{
  "num_hidden_layers": 10,
  "hidden_size": 256,
  "n_experts": 16,
  "experts_per_token": 1,
  "d_expert": 352,
  "d_shared_expert": 0,
  "hidden_act": "swiglu",
  "moe_layers": [0, 2, 4, 6, 8],
  "router_score": "softmax",
  "normalize_top_k": false,
  "routed_scale": 7.68,
  "balance_loss": 0.0048,
  "balance_bias": false,
  "router_z_loss": 0.001,
  "router_noise": 0.3,
  "init_std_router": 0.0196,
  "lr_router": 0.002,
  "vocab_size": 30371,
  "norm": "layernorm",
  "norm_eps": 1e-05,
  "tie_word_embeddings": true,
  "optimizer": "ademamix",
  "learning_rate": 0.000373,
  "beta1": 0.9,
  "max_grad_norm": 1.0,
  "batch_tokens": 65536,
  "max_seq_len": 256,
  "train_tokens": 699500000,
  "max_steps": 10674,
  "dataset": "wikipedia_en"
}
Below are experts of layer 6 (counted from 0) of a mixture-of-experts language model. Rows are named router (the router's row for the expert), gate (a neuron's input weights, with its number), up (a neuron's input weights, with its number), down (a neuron's output weights, with its number) and show model dimensions 0-255. Each number is 128 + 32 x the weight over its row's rms, rounded and kept within 0 to 255.
After each expert's rows: a language model's description of what the expert responds to; "mostly gets" lists some tokens that are sent to it at least half of the time. This comes from a sample of Wikipedia text that the model never trained on.

# expert 13
router [ 80 103  96  99 176  66  67 101 125 221 157 110 100  37 143 155 153 145 164 160  87 105 131 148 143 115 131 115 132 157  83  86 128  75  95 130 138 147 119 127 111 102 128 157 169  83  93 177 119 107 160 142 148 103 152 123 163  91 122 104 113 114 138 146 186 131 174  89 143 127 110 171 125  95 164 130 136 138 149 175 183  78 129 150 177  89  96 107 166 160  89 135 135 148  85 111 117 136 121 112 150 126 130 150 158 150 187 138 117 130 161 175 141 103 144 117 155 111  51 100 128 143 103 117 181  65 105 128 149 102 156 127 122 154  89  94 138 153 113 104  86 158 114 142 154 184  89 111  97 151 103 138  76  90 178  79  55 159 175 103 124 159  96 180 121 165 117 109  89 118 143 162  92 126 140 134  90 110  87  87 173 174 160 181 115 136 114 143 102 130  71 158  91 118 199 154  93 182 149 148 139 127 149 145  72 140 133 165 173  55 128 139 138 117 112 139 114 107 140 154 109 155 112 127 179  98 106 122 129  46 126 138 138 118 104 159 190 181 116 170 150  93  91 123 136 197  96 138 163  94 111 157 196 159  88 128]
gate1 [137 160 108  78  61 119  93 125 153 123 116 131 138 119 145 141 136 119 133  76  92 165 141 112 188 121 109 143 150 159 145 115 112 105 110 130 198 144 142 102  71 110 118 117 130 116  94 106  61  94 154 125 130 100 153 112 113 149 134 159 124 134  80 138 183 117 153 121 112 130 165 162 104 142 122 182  99 251 176 131 138 191 105  91 100 117 101  82 196 144  76  95 109 127 159 116 135 122  92  89 109 158 167 169 141  96 196 136 159  84 157 101 135  69 152 183  69 108 119 100 152 155 158 159 114 110 107 149  94 139  98 183 164  95 127 149 105 129 148 133 187 158 125 191 155 111 109 118 188 117 102  87  95 131 194  93 137 116 113 169 162 128 121 136 105 140  67 124  78 136 163 152 167 128 143  57 101  61 145 150 147 110  92 145 163  85  80 178 138 149 181 145 156 124  78 167 167 139 154 178 119 158 116 136 105 130 123 124 226  77 141 140 155 139 107 179 148 104 120 113 140 110 120 103 154 113 135  94 156 107 151 178 164  52 100 131 150 141  90 117 141 111 172 112 121 206 148 106 142 134 126  86 133 109 167 142]
up1 [148 120 120 125 116 131 102  77 139 127 163 183  81  61 177 110  82 140 132  95 121 117 162 171 147  93 105 106 120 195 103  96 135 112 120 156 111 145 182  82 158 168 188 139  94 128 123 116 149  85 130  55 114  76 184 149 127 124  91 185 115 107 155 151  83  84 112 171 127 135 145 122 105 151 135 146 126  88 182 125 157  95 132 150 145 178 109 117 146 150  58 152 126 124  72 103 112 163 126 127  83 110 139 121 155 146 185  89 138 192 146 166 184 111 148 111 138 118  64 175 134 145 106  83  94 182 116  75 158  73 119 133 148 106 163 139 117 167 129  73 111 168 161 158 171 124  73 143 149 149 155 158 161  99 127  95 133 180 119 116 124 154 120 144 107 155  68  89 120 109 139 100 171  96 148  81 150 147 122 161 189  78 125 138 186  96 141 126 103 116 126 171 126  96 111 103 166 111 123  93 160 112 121 202  77 146  69 155 150 141 112 157  98  67 128  77 145 119 140  72 132 157 131 173  78 199 175  93 133 122 125 170  81 121 125 130 173 188  61  81  98 120 137 101 117 140 138 139 105 109 121 164 109 190  96 154]
down1 [164 136 130  94  87  93 159 169 143 153 172 139 152 148 135 183  85 100 138 131  82 152 113 144 135 115 121 155 106 136 120 148 142  91 129 138  59 122  87 113 165 127 177  76  82 103  80 104 119  83  88  98 120 141 167 149 128 110  85 125 153 164 142 131 108 132 134 139 160 172 140  69 111  72 140  71 151  92 149 136 107  96 146  78 148 150 156 157 113 135 136 134  58 149 130 146 169 147 106  82 179 113 124 189 129 135 113 104  90 157  82 105 118 166 110 103 125 154 130  99 134  83 146 111  97 166 149 125 110 140 140 114 157 151 118 147 147 160 132  76 166  53 167 125 166  94 114 151 121  98 211 151 147 116  93 186 161 155 111 154 145 130  87  93 149 111  91 112 141 129 215  51 100  97 139 152 120 159 118 143 172 105 149 144 133 114  88 171 117  81 164 141 153 109 140 139 100 117 129 171  93  94 126 116 171 117 103 159 131  77 152 116 160 149 113 164 193  62 113 141 102 154 176 141 127 137 126 132 129  82 240 158 121 103 177 137 120 128  94 114 117 157 212  96 137  73  49 161  97 166 138  41 157  75 144 118]
Description: Category nouns naming what something is, usually after an adjective, such as film, band, company, footballer, song, plus commas after titles.
mostly gets: " film", " band", " company", " footballer", " song", " actor"

# expert 3
router [ 89 102 129 102 206 133 112 122 124 151 143 109 157 125 118 112 172 168 132 114 101 122  91 107 146 124 144 109 123 163 141 136 162 132  79 140  66 134 129 148 153 104 133 168 106 111  71 120 135 110 175 158 129  42 162  93 148 107 122 126 144 142 129 109 194 120 143  95 115 170 156 183 100  57 139  69 156 130 177 172 178 102 155 115 133  51 126 142 173 133 124 150 151 179 171  80  76 139 165 122 140  99 128 165 115 109 169 111  93 149 139 167 125  80 165  95 124 105 121  91 120  63  70 103 237  46 101 157 125  94 142 127 128 175 152 100  82 164 133  92 100 141  60 141 151 139  98 121 123  95 113 118  94 121 162 101 117 139 140 136 152 189  77 139  82 134 111 121  77 132  97 143  51  94 104 139 126 125 111 138 109 174 157 156 143 115 108 133  69 110 144 196 118 114 168 116 151 189 166 150 127  88 150 119 112 209 156 164 173 122 110 133 163  74 158 152 132 110 137 146 111  80 101 100 153 109  94 171 137 120 139 112 114 123 162 116 157 166  72 175 171 113 137 112 128 132 149 171 179  74  83 117 151 150 128 173]
gate1 [ 90 133 113  92 114  91  94 134 199 128 118 130 142 136 127 158 185 107 139 143 114 172 136 151  87  62 110 180 175 106  57  58 128 111  73 155 112  86 137  88  80 135 117 102 121  85  93 117  94 141 111  71 143 148 135 153 165 141 128 125  75 134 135 113 178 140 144 136 129 134 147 126 109 164 158  89  95 204 158 135 162 154 126 158 128  90  88 120 112 100 141 120 106 123 147  77 125  81 125 106 145 152  91 116 127 137 138 130 170  83 151 115 121 138  91 159 104 149 141 124 132 129  87 102 152 144 133 149 104 142  96 126 217  55 128 111 147 155 159 123 181 182 123 127 174 122 166 147  64 135 117 123 161 131 173 118 198 173 110 127 120  74  83 176  96 115 123 124  80 115 166 149 171 101 163 139 137  30 133 181 101 116 147 164 144  91 164 154 190 164 127 158 175 110  60 154 106 161 110 205 129 174 157 172 118 132 143 108 187  93 139 112 119 125 139 180  97 127 132  89 167  89 117  88  79 131 167 136 153 149 151 146 142 108 156 173  93 129 125 149 130 121  80  64 117 175 169 139 203 131  72 102 155  89 119 160]
up1 [177 148 140 117 101 127 143  93 102 173 118 167 106 113 142 112  99 126 157 141 119  87 152 159  91  55  87 135 133 152 176 116 128 170  71 166  96 124 150  96 121 135 142 128 121 128 153 143  81 130  86 116  84 137 157 130 151 193 114 147 142  82 184 139 110  91 109 200 112 152 119 165 148 186 161 133 139 102 136 168 140 111 114 128 130 190 135 111 125 128 139 129 170 113 138  95 137 121 191 139 155 142 118  96 186 173 173 121 100 182 117 159 189 169 139 118 105 133 176 156 144 136 164  30 124 139 108  63  90  34  91  98 128 137 119 156 127 162 107 144 154 197 201 168 148 154  62 134 189  74 158 133 113 122 117 115 116 194  89 142 111 106  67 164 131 135  83 116 127  86 125  90 159 109  73 140  79  85 114 112 175 138  94 111 144 124 160 105 102  99 150 137 119 119 140  82 169  99 115 110 156 139 137 158 119 112 135 136 100  97 115 189  86  65  97 102  96 151  83 113 123 167 142 144  82 115  82 138  87 105 120  90  82 124  57 150  95 154  93 103 109 103 157 162  77 140  99 190 174 136 112 146 119 181 135 121]
down1 [151 141 128 108 138 143 167 127 134 150 138 163  77 187 107  87 140 140 131 120  90  87 161 196 142 111 129 198 147 154 162 113  93 178 144 154 149 136 147 126 103 129 152 119 104 109 136 168  92 121  81  43 138 152  95 169 138 122  74 100 143 176 109  97 129 133 136  81 195 120 123  93 116 147 103 121 121 117 170 122 125  74 123 136 218 170 131 149  97 144 121 123 107 123 106 103 117 165 158 109 132  97 123 171 159 121 152 141  77  95 154 107 130 139 150 130 129 146 159  94  85  88  97 125 159 136 132 120 102  89  96 143 125 170 123 150 150 142  88  54 124 100 174  51 191  98 123 137  71 133 128 114 170 112 170 167 139 141 216 140 132  99 110 102 123 187  92 142  81 116 129 134 126 110 105 137  89  98 162 127 107 158 107 166  94 126  99 172 127 114 108  90 117 137  86 162  54 146 137 103  90 115  57  77 186  74 120 177 127 125 199 200 117 121 136 100 143 134  95 157  48 143 116 161 119 119 133 145 141 116 107 197 128 151 103 127 159 173 144 127 112 198 122 177 146 161  36 162 124  82 118 121 117 179 137  80]
Description: Forms of be such as was, is, were, plus that, which, as, and the adverbs or quantifiers following them, such as nearly, much, exactly.
mostly gets: " was", " is", " which", " that", " be", " are"

# expert 1
router [ 58  89 119 122 132  57  79 139 137 159 122 134 139  89 140 165 160 161 133 191  86 129 113 109 178 119 142 117 160 134  88  73 117  77 101 155 115 141 120  91 108  77 122 148 186  93 128 178 138  82 167 141 134 133 148 129 187 117  96  95  75 100 121 181 130  60 164  89 141 155  98 155  80  58 139  82 127 163 133 137 137 103 165 138 183  72 121 133 184 129  89 110 133 156  93 122 118 155 145 102 115  96  85 167 192 125 140  98 119 108 138 100 148 106 148 128 119 119  72  81 109 138 103 121 139 142 118 157  97 124 125 173 124 179 134  89 111 189 143  90 139 135  83 169 117 113  88 107  98 119 149 159  70 103 180 123  84 151 174 121 135 139  86 143  41 158  98 144  73 224 112 214 111 177 124 128 116  82 112 119 153 166 143 170  99 123 173 171 108 138  94 178 108  89 150 128 126 163 141 147  84  99 139 132  96 152 158 177 194  95 114 100 165 134 153 144 103 138 122 162 133 195 119  79 114  88 109 144 130 110 180 145 169 152 121 127 195 163  99 137 156 126  94 114 129 160  84 148 140  99  89 136 143 137 116 124]
gate1 [119 178 140 129  93 105 103 142 168 180 120  97 170 142 149 121 113 134 181 112 122 189 139 142 123 146 141 208 198 103 109 127 116 113  87 145 131 133 133  79  73 118 129 135 114 142 133 130  95 106 113 122 125 156 142 152 128 117 118 171 165 124 103  91 113 166 158 191 101 106 185 142 107 151 165 147 145 238 147 139 156 133 103 136 115 153 177 148  98 116 128 170  91 100 138  93 114 104 121 114 124  59 139 127 139 120 166 112 169 112 183  86  97 158 124 141 101 148 108  92 104 150 111 134 148 121 175 117  86 122 133 142 132  75 140  72  74 132 107 111 185 170 129 189 109 161  70  92 104  88 112  82 141 130 158 139 146 110  87 150 144 167 166 105 109 103  79 166  47 118 151 129 118 112 128 105 187 101 124 154 162 100 115 167 144 104 103 170 154 159 161 142 102 171  68 102 110 149 114 231 147 161 163  88  79 132 107 113 206 130 117 117 121 133 153 131  90  93 115 114  88 121 130 145 147 108 177 134 147 102  80 125 165 102 151 123  82 153  93 189 177 104 125 108 140 160 195 194 189 127  59  48 143 102 122 126]
up1 [148 135 169 172  91 101  60 111 176 130 148 155 120  61 135  99 101  98  74 129 128 109 159 161 115  97 164 164 135 153 124 152 141 194 119 130  96 144 127 106 108 167 148 118 179  98 119 126 148 111 136 106  89 130 107 125  77 162 138 168 137 106 175 104  86 129 118 160  98 149 187 170 153 181 112 126 140 147 149 193  63 111 130 147 174 138 122 142  52  82 131 117 151  95 199 127 140 156 154 188 154 106 119  96 145 200 171 147  95 171 164 150 148 179 132 158 134 150 121 152 135 145 114  94 111 156 119  88 169 100 118 146 118  80 127 118 107 166 120 140 135 185 178 190 182 101 110 145 134  87 129  59 163  95  73 120 158 159 121 191  88 139  71 169 111 132 115 109 142 117 117  72 177 123 121 109 124 131 151  93 168  82  88 108 172 114  72 109 149  93 142 179 104 106  59  86 154 120  66 123 155 133 122 159  64  91 115 135 132 135 128 141  76  91 134  76 126 137 129  99  97 105 152 179  68 143 163 156 164 126 149 147 151 132  99  80  71 151  38 116 175 128 128 119 101 119 104 173 106 110 118 112 129  86 130  95]
down1 [120 111 145 165 123 130 136 160 121 125 102 174 125 164  70 116 193  69 126 192 121 118  96 127 135 167 165 116 206  88 168 143 135 135 127 129 113 121  93 133 118 138 154  97 107  72 144 159 125 137  67  88 140 166 151 100 154 120 176 115 170 166 107 161 147 143  69  81 158 126 100  99 160 167  97 128 177  95 119 156  51 149 116 188 159 163  83 152  84  87 120 134  67 124 118 126 102 126  88 130 205 169 137 157 125  52  80 116  78 164 165 165 140 191 106  72 110 139 180  83 150  50 168 105  96  98 122 116  78  84 144 107 124 121 120 100 116 106  97 108 102 156 212 148 139  70 125 168 170 111 134 114 118 118 128 109  90  51  65 178  96  89 107 145 110  61 107  96 119  92 107 174 136 112 131 192 144 137 111 141 158 105 147 108 142 166 129 158  93 108 172 110 137  81  94 137 126 118 126 128 114 120 154 141 137  88 168 151 172  81 160 182 141 126 144 104 163 135 128 142 115 153 147 147 108 126 145 121 140  73 119 195 128 113 130 171 152 143 113 152 127 136 127 186 100 133 140 195 117 141 162 170 121  84 138 123]
Description: Pipe separators inside data rows of sports and results tables, plus accented letter pieces in foreign names, such as ž, ł, í, ó.
mostly gets: "ž", "í", "ł", "ör", "ó", "á"

# expert 4
router [ 77 125  75  82 147 132  66  94 108 189 199 110 152 111 128 116 189 150 146 140  71 101 152 116 121  87 164 134 155  89 107  99 166  93 100 159 122 108 148  81 131 111 115 153 173 152 101 175 142  44 156 174 158 112 139 139 159 131  89 100 123 159 155 118 189 111 197 116 131 148 113 144 107  71 152  97 127  95 133 152 178  79 154 132 139  86 121 115 121 144 150 161 162 136 138 125 135 143 127 134 131  80 115 190 180 101 194 125 135 131 158 166 146 150 115 144 151 121  92 135 101 113 107  62 129 125 137 136  97  84 180 166 172 137 146  95  98 128 112  80  98 141  88 125 104 172  89  88 146 103 153 101 112 134 183  61  81 151 131 162 151 168 153 166 110 111 106 129 114 116 126 183  93 102 115 108  92 104  81  50 108 139 143 148 102 129 130 103 121 153 107 142 121 118 128 116 135 185 151 155 155 114 185 119  73 144 156 192 145 109 149 102 156  81 173 171  88  79 122 122 132 131 120 131 137 112  89 168 157  89 140 117 185 151 102 130 170 184  38 152 142 109 131 146  88 205  49 168 193 104 120 148 157 132 117 138]
gate1 [120 128 130  91 114 147  83 141 207 134 155 100 124 100 156 100 165 126 108 116 128 166 177 114 159 143 167 171 152 109 144  83 181 110  89  80 189 147 140  82  90  97 139 108 177 160 121 121  97 118 156 145  70 134 109 137 138 146 135 162 163  89 114 114 195 173 139 207 107 148 161 115  95 125 145 160 106 201 145 117 165 161 132 140  78 101 175 140 132 130 129 150  80 113 166  88 143 102 117  46  93 140 129 109 117 109 150 152 167 108 130 130 110  98 107 104  92 136 168 105 116 141 134 138 151 139 146 146 106 130  83 118 154  23 141 142 202 132  82 108 159 172 137 214 108 178  84  75 156  96 104 115 106 131 185  88 177 122 120 186 147 110 104 186  67  77  75 134  74 151 134 137 149 120 167  58 130  80 140 121 125 130 172 182  92 100  92 162 140 138 133 149 144 185 100 101 130 159 154 156 132 125 135 136  80 114 132 120 170 112  77 149 112 141 123 190 106 156 173  99 124 122 125  96 128 147 140 149 131 148 103 117 127  81 107 124 158 142  72 132 190 106  91  83 151 173 146 146 177 145  83  69 154 136 128 141]
up1 [129 120 146 119 127 117 110 108 132 124 119 119  84  66 113 104 115 156  89 105 147 102 135 177 114 114 120 131 106 132 195 139 162 170 106  98 100 108 161  65 163 132 131 149 169  86 163 124 109  97 147  78 120  69 123 145 134 133  90 182 133 134 144  98 115 112 135 176 145 117 140 154 124 187 145 131 113  78 138 158 149 146 112 154 163 156  29  68 104  99 124 105 117 146 132   9 173 121 166 165 109 117 143 125 151 173 128 134 129 119 134 151 154 123 131 130 129 147  93 170 133 140 138 130 137 169 133  73 156  77 125 135 102  82 127 181  76 108 125 143 180 121 202 150 122 132  61 173 149 125 162 148 173 169 118  74 132 134 131 164 184 195  91 156 118 123  84  53 110  97 148 143 132 167 129 143 168 142 152 116 152 109 183 101 159  84 133 131 134  34 105 176  57 179  75 137 164  90  84 115 123 185 103 183 120  77 127 157 130 133 107 176  74  83 116 107 130 155 126 106 150 140 147 128 105 190 135 132 161 113  97 131 132  91  62 143  74 149  59 119 138  94 105 103  73 145 123 152 104 112 117 181 115 129 116 136]
down1 [176 126 148 113 123 133 151 155 119 205  87 126 100 176  78 110 160 151 117 147 129 138 123 172 149  84  80 104 112 106 168  59 174 133 150 124 110  71 138 114 142 111 118 150  91 120 150 171 128  94  51  60 110 117  99 130 139 177 133 151 200 112  92 140 118 136 122 168 122 115 175 131 131 174 110 121 156 116  92 137 133 115  97 150 170  59  73 159 105 114 112 115 144 135 112 176 130 158 118 170  93 125 141 158 137 124 134  89  95 182 103 139 162 171 146 105 150 146 122 111 101 122 122 136 152  90 144 120 170 114 147 107 123 116 182 105 174 163 186  70 116 135 191 147 165 121  54 121  60 147  81 164 142 129 172 174 209  72  74 178 103  75 103  67 148  70 165 178 183 116 116 112 132 119  85 159 141 176 132  99 117  76 150 113  98 101 120 120 121  96 138 140 193 127 121 127 126  90 105 160 112 151  41 124  80 117 131 176 112 119 170 159 124 140 180  76 150 131 117 115 136 160 100 156 138 136 157 131 129 134 137 169 115 121 192 113  71 107 135 110  91 137 137 107 136 118 109 137 120 180  97  64 189 113  74 130]
Description: Table pipes and name pieces inside table rows, plus capitalized song-title words after quotes, such as You, Love, Me, McK-e-own.
mostly gets: " You", " Love", " Your", " Me", ".\"", " My"

# expert 8
router [ 81 130  96 129 129  97  96 111  93 191 179  72 182 131 140 144 113 185 148 129  59 135  85 126 155 166 149 147 131 183  60 100 134  59 118 160 128 116 119 109  97 127 121 204 140 110 112 178  86  92 162 151 147 104  83 116 149 109  74  96 102 100  93 116 168 106 166  75 166 144  96 144  87  96 177 126 117 155 144 187 188 106 128 174 159  94  83 113 137 152 126 159 145 130 153 134 103 184 139  97 177  83 115 162 152 115 186 115 113 153 177 124 135 112 160 102 185 105 102  83 130 135 109  88 152  90 156 141 139 112  88 134 151 151  58 110 161 154  70  92  95 150 142  82 113 153 113 133  98 112 151 133 105  69 227  98  80 123 129 143 151 141 104 159  98 132 109 135  77 151 155 153 113 164 145  75 171  98 132  88 143 181 170 162 112 187 160 112 108 136  74 183 103  92 134 119 157 164 161 173 117 131 153 148  76 149 177 162 162  77  91 128 139 140 126 150 125 149 124 173 105 141 121 123 171 121  74 153 146  72 165 148 157 128 136 165 145 180 109 113 126 125 101 131 117 116  88 102 139  92 114 134 150 119  57 122]
gate1 [123 120 137 114  64 102 107 111 156 122 157 134 111  76 118 147 155 129 116  96 149 155 173  90 163 132 163 152 175  73  80 113 143 125 112 169 155 117  70 110 105 102 117  91 173 157 102 169 106  99 137 116 118 109 160 123 146 142 129 180 207 125 106 102 172  97 105 183 117  99 117 103  74 159 148 142 155 218 199 137 136 137 138 124 146 100 159 140 130 140 174 162 149 118 139 125 135 131 141  52 172 150 138  87 161  98 118 101 150  51 180 124  84 103 168 160  97 136  62 118 129 129 118 154 173 103 128 178 109 159  92  91 125  96  79 129 152 167 117 153 125 151  97 214 179 107 101 125 119  98 106 100 124 131 201 155 145 168  93 161 103 146 109 139 148 134  69 139 118 122 157 139 132  87 145 100 133  48 151 145 147 121 124 167 188 122 115 203  87 146 154 196 145 191 102 123  85 125 149 190 135 141 164 140 112 138 105  51 173  87  91 134  60 127 133 149 112 138 155 150 140 116 157  82  73 118 119 164 124 118 138  78 167  67 134  95 142 112 125 151 100 138  78 151 165 159 140 141 191 120 158 149 101 125 106 120]
up1 [103 136 144 134  73 109  75 101 133 154 134 115 117  61 123  96 132 143 125  75 135 126 153 212  99  62 103 121 144 147 176 191 156 168 133 131 125 128  98 101 106 153 182  51 127 121 175 123 122  81 146  73  89  96 122 130 123 121 115 130 192 174 142 165 136  89 112 192 160 128 149 126 104 162 100 136 151 145 142 178 162 101  85 153 142 177  65 149 106 102 141 150 102 125 152  80 138  82 158 140 172  86 114 129 162 148 128 114  56 124 115 185 151 152 137 190 144 127  99 185 103 159 154 121 127 145 126 102 120 142 173 175 183 111 147 145  86 176 144 128 122 165 150 170 198 131 130 157 113 139 145 118 150  99 113 137 120 130 120 158  95 145  93 170 116  83 134 117 177 114 121  80  75 169 142 187 155 141 105 115 189 136 135 137 145 144 126 133  77  70 167 167 124 106  57 100 114  79 100 133 174 121 113 162 103 111  86 123 166  89 108 146  92 144  98 139 154 114  90  75 107 119 132 158 103 150 148  84 119 115  94 156 102 136 153  85  64 108  27 103  84 120 113 109 126 134 129 220 106  98 144 116  64 115 151 119]
down1 [155 138  62 118 105 156 129 167 126 119 160 126 138 161  94 175 111 120  95  97 139 113 197 148 108  86 147 109 124 132  79 142 145 161 146 131  91 136  70 109 193 171 185 120  76 123 139 128 103 147 107 139 109 102 139 127 100 122 142  94 184 122 127 108 148 142 114 123 151 112  68 116 178 180 163 120 163 152  88 161 113  77 148 129 105 108 129 223  60 111 107 112 117  62 135 161 101 115 107 158 126 172 203 165 106 134  93 159  78 103 129 125 124 203 120 111 117 132 167 117  83 122 108 112 164 154 103 121 147 154  90 163 159 130 135 115 161 129  68 116 164 105 108  95 215 109 139 136 112 124  32 136 157 164 129 156 102 122 134 162  85 118  64 131 115 166 115 122 194 107 183 135 136 151 128 133 100 124  95 143  93 133 127 123 187  97 133 187 167  90 186  90 155 167  78 151  78 120  73 186  92 122 107 152 185  82  79 126  62 119 130 168  99 188 183  97 158 120  83 152 100 123 151 123  97 107 166 140 151 148 115 148 138  85 125 187 128 104 120  86 118  91 149 121 137 140 115 165 133 102  97 102 171  94 132 122]
Description: Hyphens in compound place names and words, such as Stratford-on-Avon, by-election and Al-Rumayyan, plus endings like year, day, ford, and pronouns he, she.
mostly gets: "year", "day", "time", "yard", " he", "de"

# expert 5
router [ 69 129  92 107 166  77  74 113 130 228 146  84 118  89 112 120 142 164 153 173  87 114  98 144 155 127 163 138 135 148 114  75 154  70 109 132 159 133  96 115  93  92 140 153 196  75 108 176 120  96 154 148 157 120 157 122 163  78 109 105 106  83 124 120 148 128 172  69 147 120  98 169 126  89 121 142 158 158 151 193 178 100 159 150 154  91  96 116 137 170  95 146 153 143 131 121 114 150 164  74 146 107 139 151 137 126 178 122 124 144 160 150 124 125 116 134 174 101  96  86  97 149  78  96 173  76 103 103 173 118 192 142 118 140 112 100 162 158  99 114  93 181 112 114 189 144  91 120  90 150 109 109  80  95 164  87  95 147 204 118 126 159  94 157 100 145 117 110 103 154 148 189 130 163 158 124  97  89  99  79 158 197 189 176 123 153  96 142 115 118 100 160 118 116 169 109  87 164 159 126 105 108 172 142  70 144 122 175 188  85 120  95 134 110 112 152 135 140  98 150 135 108 114 120 188  87 123 114 153  68 146 136 143 149  93 120 181 192 128 143 163 104  87 130 111 183  61 133 164  81  97 146 175 120  90 126]
gate1 [107 178 168 146 100 114  83 147 166 161 147 128 138 101 143  68 131 143 144 118 142 159 152 104 136  89  91 150 107 118 130 103 158 175  74 159 159 139 124 104 120 138 123 144 152 153 164 129  72 122 134 139 139 131 140 131 126 133  95 173 143 145  91 101 192 177 193 145  84  70 151 121  77 129 124 178  94 250 152  94 151 171 173 123  88  86 139 188 140 157 133 137  77 121 133  84 118 103 114 162 118 156 119 170 111 110 154 122 125  84 178  74  99 108  86 116  71 102 106 136  73 166 110 146 118 142 150 175  95 145  63 138 179  74 147 114 131 103 126 157 145 174 103 160  95 135 187  88 136 124 117 119 106 136 134 114 155 119 124 141 163 157 118 165  82  99 102 108 143 127 198 158 163 137 192  47 111 100 105 101  72 128 125 175  97 114 126 173 140 122 153 179 157 175  74 145 160 118 170 181  99 147 144 115 113 125  96  85 187 131 133 117 136 144 120 177 119 131 141 105 108  87 109 127 134 146 181 113 110  98 165 129 176  75 157  97 104 138  71 137 158 137  95 101 119 222 148 130 197 140 130  65 146 101 128 100]
up1 [139 142 146 147  89 145  85 146  78 103 114 172 145 129 158  87 102 138 139 119 146  82 202 121 129 116  75 157 113 179 122 120 168 130 136  70 133 143 198 102 133 160 152 126 144  96 156 128 102 112 113  85  95 125 172 191  77 138 108 151 150 150 151 152 103  95 109 202 144 117 153 119  95 125 123 137  76 136 137 127  92  78 139 172 146 199  55 115 103 121 119 107 167 118 116  82 168  74 129 157 155 164 146 125 143 164  87 120  95 113 138 178 131 126 120 118 167  99 130 192 108 187 149  74 127 124 142  92 140 116 129 165 121 107 179 169 127 165 139 172 129 130 157 156 170 130  51  86 182 126 154  87 161 137  74 135 125  94  55 175 147 140  44  92 123 135 117 108  78 125 164  94 112 131 121  94 116 109 171 142 149  88 169 117 159 134 125 110 121  64 105 176 127 113  88 113 157  96 143  92 140 126 137 143 111 104  98  95 124  97 101 127  81  95 126 161 100 160  88 148 130 115 132 195  47 191  99 120  86 144 154 187 138 111 106  71  84 184  76 163 143 121 126  97 137 185  94 186 100 120  93 176 147 135 105 112]
down1 [181 154 208 102  69 123 207 166 108 183 168 131 100 140 145 142 187 140 152 170 126 116 125 198  89 143 137 146 187 125 130 107 181  92 141  83 142  94 106  85 146 123 130 173  80 120 167 102 162  99  61  76 174 148 115 147 126 171 120 135 147 145 102 129  71 153  93 138 126 135 173 114 128 148 118 117 199  90  85 146 118  60 171  98 147  91  97 182 102 100 140 113 114  89 177 188 133 132 110 130 164 134 120 127  73 124  96 121 132 168 120 136 160 141 142 152 160 143 147  87 110 139  64 100  85 193 178 185 136 113 153 155  52 122 178 147 161 133 151  70 100 140  94 126 148 121  83  88 109 142 168 128 150 133 127 122 131  76  90 177  95 145  94 121 146  97 135 115 137 158 167 119  97 128 115 189 137 147 140 198  71 134 147 123 171 175 138  89 171  79 124 114 161 144  92  66  85  90  88 167 108  88 101 103 127  70  76 158 124  85 165 156 149 116 143 152 116 112 138 177 134 133 150 138  94 140 127 105 121  68 137 156 109  96  86 135 131 168  99 145 148  95 132 117 102 102 110 125 126 154 107 105 134  93 110  82]
Description: Pipes between column headers in table heading rows, such as Average | Change and Votes | %, plus first pieces of personal and foreign names.
mostly gets: "%;", " Tab", " Kur", " Muhammad", " Sah", " Li"